python train.py --n_layer=13 --d_model=192 --n_experts=8 --experts_per_token=1 --d_expert=320 --d_shared_expert=0 --activation="swiglu" --moe_layers=[1, 2, 3, 4, 5, 6, 7, 8, 9, 10, 11, 12] --router_score="softmax" --normalize_top_k=false --routed_scale=1.0 --balance_loss=0.00322 --balance_bias=false --router_z_loss=0.0001 --init_std_router=0.00796 --lr_router=0.000713 --vocab_size=8192 --norm="rmsnorm" --norm_eps=1e-05 --tie_embeddings=false --optimizer="soap_variant" --lr=0.00494 --batch_tokens=[32768, 65536, 131072, 262144] --seq_len=512 --train_tokens=455700000 --steps=4360 --dataset="wikipedia_en"
Below are experts of layer 7 (counted from 0) of a mixture-of-experts language model. Rows are named router (the router's row for the expert), gate (a neuron's input weights, with its number), up (a neuron's input weights, with its number), down (a neuron's output weights, with its number) and show model dimensions 0-191. Each number is 128 + 32 x the weight over its row's rms, rounded and kept within 0 to 255. Numbers have three digits each.
Before each expert's rows: "comes before" lists some tokens at least twice as common just after its tokens as in all text; "mostly gets" lists some tokens that are sent to it at least half of the time. This comes from a sample of Wikipedia text that the model never trained on. Tokens count by the router's weight.

# expert 0
comes before: "0", "9", "1", "2", "8", " |"
mostly gets: "9", "8", "7", "6", "5", "4"
router:120108155194064092133127140176087149118114100106145145072175154134194145128083110146216164130116135120159087141137151148095175136102119135168116138026175134200199080069138147176143137119094181095125149096134140064093149088069140140137125154144093103107103137152180119146124156142141091133130041121135134186152090130156053120073108111126151176178119143079115105132182106176130139096108106101089161167151172097160156129131144144120136083123162128115133085135118110103079140116137073126114106129120128149142108155125162092136124140146074106109117156105143120143112182125169042138
gate8:111107132119145140147146178050147102077136107098131141114080113128097150106148117126125118138131100112161086111132147151133124166089123151138159147036091099123113122117069113126174143126176100130105128173104100041118114154103175142182097104124104147156180167145156187102132155067047136145124110124162175147163163185132091105129162146107118142153166115170081075173113094130099227133142131120114142140058153116163177082113164188080112136096133129151094122162168146117130089157131108135120106123052204113161148162184150139081136103134133136152133080176099112159177171118156092087
up8:123103113155151112061189172140114164106097129123066174149129152077141055123157101158213171143146101148144156150121137139164149128104105175125090123136180142126105133098140130205137178139138104072083098075151239099092098135097129150173160091121162163110143093114083106090169145175136132136106109117126139092199130071097144125143151085146184138150115124102062100111158116171091110190138081112170161097147088112141112128074081095158162154095162149129088169121157141190117126196130175131120122088099122151146146171162126142127162134131164112153104121158132168105102123099088131093
down8:074115122182090154130074078140091111118143106127204101087130141057114130171134102120105091158135083123166109084152127042120113145098173074128075138113095086141153146068062123076129089088181101127151047131077117089185124097098170125112122092166100111073096066122094131149148073147066092120116119157150153108113144185131112100133136111119189118077127127073137079146117141114111147081106086128151117149109156119144121088163148161164060114110121156179124087119147087130177154119143154171143219148109121128093101171166130145112132163158138163143102143125137134094169138125108105126
gate9:135144125131092049059151124135135155101106090058148127132188133133132127119148166117187190114141110138165115165120146110140059112045154150143100065117144131182111118108136161155079116138103143166109112095142119148048147062104117122155185122094115081100159127165134128124161101156139106073070112190068137096154089155158167163086105152126127131166187106132116144119124142173157178115078168143128146109153127115144096182153141135148085135121114136131138154116138131097062119111194046112100101109138073150124096153120159129105149170118177158125104108060079108138124108113197109192
up9:157141180224115142178099129089111122194166085121164121132104096133129165157176071116136113127160127142058119096132137117089129176200091133101164137139126084147058091102167130109101119078175154147132103091107121133134106120142090129160132146127122108126146080154155161139097099196155153170103181088202137181095158099171094126142110143117126100158136122131124109113117094127146180141162169129114108153070052033130183127121133181090131157115173102198117124171142135161125135103098113122205092167119106080134147118122143108141143089129117143096152144121134123079074151071102175098
down9:136146159116081144079162113126140154147163142117135147106131102098117113128134098108180147113147160126134112170128086129078107153169141104164115140208193122098152139095056062090140154140133172157109119088155207180133162066135193139115166148155147111113116157136103174168122095119141142114116120200153083106120132149157168162142178118199096105102162074174110243131099132103139154112125096074163150135082086139097154132167141186118175161107178105123175096117132139106152149148157085076096163084153108118124107124124143124144149095087126148067114094137083184159124163080123099166
gate10:167176091117096190128130098072163167108122138075099132133076104064127144124135181157179134094135123133176121162086117103107193096137124101130159175132156120116140158154153127123128106112080114124161116094089197116062128149163158136133130128127131132181155128066118120206159124136092109137115090118143135112142129119145148106163144093135096084138105110114134097187130068176122068113144099113114119067099227120122161143140151097160117076091143113094178147073182116119144141151173128092197090117106094168105200124088113088125183068125129066157129082120150150128166129096146083069
up10:113209116132101176085104120062106153135076116059090114139107128117090101168169142155175153097199143148129117136153146107109153085140154188129142124131174133193140130165158129210077118130119164160081129077069164148103136152138129163144128108121131109130141135111135152166163137162070150119136122170164154152143082111147181113157124114157104135118120095119131066079128108165130150111087126124120183084094190056095131082137138103124093066090124066080137066096139105088144174075143135113222089124123126141159130151143088111146121054170118117129102086113125123151116194153133156130
down10:143200165155089115176135047147165130204118133119124113129104124119090048194132120118107157130126077136133097119099105195119117090090126179132122123109123134146156164160191108099166141138166112144093170109193054110092122125157128148177114082118116177106113140159133157130111126109077168077100124091132177143156147123123108099096167136111138154108187205178130112144122172157170164109154086157139144113158162096153120130121129091097085135148135178108139155114149180089162141081116078121127118138112205202167120164112147193101087194129115087078159144117160172097122103159124125121

# expert 2
comes before: " ", ":", "-", "=", "N", " /"
mostly gets: "°", "′", "″", " ft", " Total", "|"
router:217134133134096158056139129132110132140187043136159121174157175085134154075101071096190135123134057046138113154096095107139147125128119146128127130092124131125125146091091155143088195123130115134095082131141084088108191097176117139080147132097140144109158144133091126153146118070148149096122040167119108138124096130100113106047090103148147128147119090112149150118138117176132102117104111086064132100084110114108120137124106164146165085095134106097139122135131140141096166159163073134086197097128170091079176135176169147145132158165129120120091116100115186148093198138171164103
gate8:076137123145153100156096140117202136087097093146201146182159120139084154085063198148115112101123095148149110089160135091162104156156106186140125134167125107095123094166151095144153147068143095155117096144102129083103145099065122151195079224115144135208113110114085145121128165166168121084135165100143102084125099106133125119129081073140130076107065057091148105094143146147168135118152162075160093157125104127120152162137125090073196134144159155107115102086119064086181111126152148071146142134103128156109129123138141111167094114110121170144120099138159143094125113197112119125
up8:178151110163098131116122105160124085080170165135080144124129177183161101142184117093108131142167139155115128136142126118138174133150140135102125106164147157068204141125145147125102130119183115067111135112161131146194105167182139106110126075130124141092144088109104106134177066107038126166156108075058159181093137148141141081086119111104163069136101157074117115142084119090109103148078121200147149163161088133143126126116165129200106111137127108150137170139146187121111128113124120176138043110137142132153125119124178144088156153133142117090100175091143175125187213189165145122
down8:177200174115116129093114132112148197107107154197112122162150135148074133103090071160163142117152145105065120052110153143150183134142138135116131085168154082129071140052099176152126115156119098120165100070176139149132119183076113163109088157075144118159089139079083139128143087162078097132139116115117143198110085201142102098137121147162115106075140142073098201089155126108092117205095138104115116154122097110124094102146099199146162140095120121135147157148111143169188184099164126114123083134124106105130187095139151140126139148148152095115073127133119148075141093110118123108
gate9:111156125098090106093108145114108134119159122112189127125175156160138156132105145106171120122138180138128146136136101132114159167139098141088124048128152102124103091140121136124165151122186101152159065139111129137222143118133127147163118122166175096195177117146125153127130147114141164141159174092125119122135113115123117147153171145116163108120089121139234131186090130098168090102122132196097092120147174128117081148167037163162147124104162124158151104161141192106148141152146101063112108098156119148052108153137109174087090137156142153150151168219142175045094170155194150105
up9:213117165102114106125164109123192128143068112143086131099100099120043125154134146117100085101090089107088108119172133125095154090147159126173112171045079119061133087142157095107130099119084196172114110114186125084126157152167172098076093158116129158079074104082122188113111144199104107160132134138155127146125106078169110104087140129128129113106075132108138157100104187136118124151084145101134099089158120146111164108088127115182079204115099151146114129158143101154133140131089129173091115115132206080109167145106176091099109131088114132122106175172115134148140129104108132058
down9:072154068133054092154156131129173128151159116102138108177189158098178105091115121100168121142139098123156138128149156107168062123119118085117088134146149144113039139074143129072132145059171123123148084185147163121152090183138100137131144122106192093140156161171117179103115088143077109095148142102143143122097062172100142127147089126106122105136086113049178100163136120195101109178104112166120090091134164118078184092150131123145142135144156102131155102162129153116123143127111116153103100137129149161172211089202143056135170108149119080144146132123084097095137124140126080092
gate10:149130098130120157149177125148162121144075122138093121089117150122142121143139164158116097101135086094158125123081147092087110162149152108113111120141099125085117161160145139204089091179096154135148182133141098149147185132144101159199124146123154144112175165107088130115154097127144129133143086112185156143128117151185121091106105148136100071132181146106070121158113138036152121087160122066165089150159146125080109071183145152102181038211158114165142107075141090099118097197095129129102135133129102133149124145053107180116149138129122088146122090162163171150139129122169231160
up10:135181087095119143157107141083160175138071183190140135145123074103185119088128158188154202151150153126136176115123156153133099113173127172140110137124124108111105123121141150070171113079184147105124140122114111153134134134094062102129170192133107088112080121089168095130161080119139165197110173109131170159152139084127104163105152115135082106054190105101119137079113150113135144095094144156167080156120177134113129121131145097151132175112125153146099151141121186092117165108168191142099089148177127132200087129202122110107072096124086138128104100106105136082130115190104082185
down10:143116119172108138109196132118206127110167115097070174142089117151160159095144169131099137120141127150130087098129140143152143101101156122150125138140102140106169141142150148128080114164079171157191132169155174167132170099125127156068085079173114117159143135133113123128138144097123143105079115150092129107112097170082134135115077168134145145161122062114150182130088103167059072149163119185137054147163151117124121133166161219040155107137124147184159110126131115161113105122140151099139086082179142114138109039112080155116094151106173112125119189143131099180136127193190173113

# expert 5
comes before: "\n", "-", " The", "|", "==", "The"
mostly gets: " \"", "\"", ").", " film", " ==", ".\""
router:210121107136133088115158211125119181157179126082150151104147185151133086091122122150120074134140089183108109135020148170085151108116141108213105130088134118117136113102115107160180078167132114124131148120125092115092184104105101145163106089144174102121125127101214125162094194106178157130102149171138154070097100124131123129082117169137165114134169120081121152114153079071195146110117115133097132174154132133114108133125164140128094119124145136109124092141126089103071165153150114154172111123171171146106139125157117147184075165162132085112100234110119152093115131118142132157
gate8:117087150128213114141141107108113139110167092202144128178100109133149207132158129097162170138124132174083127113123100104136160218132165150062222125137134124151057165137175123126114108116123169155142125124145151118132125169153112108096131105082136140124144127199179136064158061160115117087123153112098143167079161137090138201113094127142127131121170126124132137109110125158127149160060192139123087078130141131093084181080181100094111135152134149110147129146088164081144137105159143151186089188110152156134076136112159136103137079122114203107142129186095133103105148094153163118
up8:158134088135076186136137145102182223172101152071116185108146141096126132112152112153131135109179167070126142128106117118106144120093072124139109121081098115079049105140124163097144134131108192102125080115062112151185123111115102092100170100129112092150111121092126144120113145120171155138097108150166132149135094108106174101145127098133109097127132127134152159145173106096104128126189108100149104165121155120152176092154123163212065156133159096142163175113175074100128097169159074165111095086142071167151178160103085175123113162167123156205090119140182155151147091135088066136
down8:135152097137097106101073099118135171155156107127153143081075078161185122206100180162134150121126217135099138149127149136123101139125121154112162089124129081139140131117108120162127123101103082156104127161058069095101116127148171154169115108074142164110103116153096172197093066189111135108141091067128130192080135128112151128081184119113149147120112143141121108122154131178039066085117166110185143115103178067157166156153070111076158147117145115130118127109150146083145141136128105127201112176135151121128100120111156150050202130133132127147125119154170126105098151120139189150
gate9:116086081074100165151088173122168089141096140127176120124043155076114142121119121064161058146198096184038130130159135144176115182149112151125107137101127091158132118133130162158104151140096127133130095181098085121083134114130094131145132115059103164053086094156103131138114144101095079098082148104118105077124133158165131079112139074116116075111117083156105080142163117136136152134151159161115101124096156137115177113167126135111182131160192088138136067137130157103130194127152080155141085141104129121114184142150100135079151169144148145156137161064174082172091111167111156135
up9:141115130137171171162151131116114198152165085101149138173147118094094096129133086054074103123157125074172098150099167133196150068105143168109183121065136132121165106229118125142110099106130117105204128136115119101132089124172113083154147094122184136115140149057085119122143124196128128124099126151171089114114103084159148149122096135123136143139137140130133149151117147046147110165119109121153110160047113169183167118144135087093172143128126141112143086168144147133104147065098135158077187120136147151095162158183121150118085169097099116075086155146174127125166160086091093079
down9:130192163132124154154129179112146063136164147166192112075106130157108138086127117073152169167176118140117178149097122105118090122102101156159070149078139138153111075120138106120118110091167086134140145163130172115152083108180096172124096140123123108090073099077082096144177115112198117111085094123126112131085147108092186117050108095138132088113105135130145088114117100081124091132100137101150099085153102108146047128153075184156203182095103066147090116115106083110114156103169120111158092164097143153128078149176153136092153120135149122183078105104126176189118116140103104089
gate10:154142110158134099123104185159095196130080158136092149105174077168148113197095126094069131127095141130101090152104139101148107127123168094148098203082130113133042091138180060099154105118154162102131129110094129107186152112108146126142109117130119124132198102120103160118115108172174202154124166076166141128145102059108129127113145198081089136116191201087161142137148086078174146173147168112144131170126118131092119107064118150121102152106125143120132164138126152109111145130165202139137100153118138141141113170152079106165078108092152133199088174141121067124127126140148173103
up10:144118103119079094097077128064161166082136190181095183164162126180139071129093092114169131156176167110141115190107110118126128119130158149127128178166110068136129094142152100149128126098140161115073107115158165131137145103114124064163144136081061145166146161199098100164184114060159181174110138121132112103164127122128141165175099093097145158145163167067128159135226170125145082151144136085145157161120091102119135137056101186166151087112116100145109148132111154115135161078123131133134119163129154177159158150110155138170088107111057151123168118177130114148087107084115115110
down10:145139087126156156136126138144141182069154138103136117145123082130157165133161139086145103116132120168119167135152101083096056174094128158153139123085110150131048114134088174086154073100151150102080172136183124140147114150059096108183121100096092130178091113155157137141091184208150122168064071129129101145138136168198088191013083123118095084147129119168145150119096139041168092170096131162152116114089123145129108162122157092140141102119176139121173121072161143097134170139093130113161174123099120130095135131109126141141119154127130073181133103106180129110160149143111125129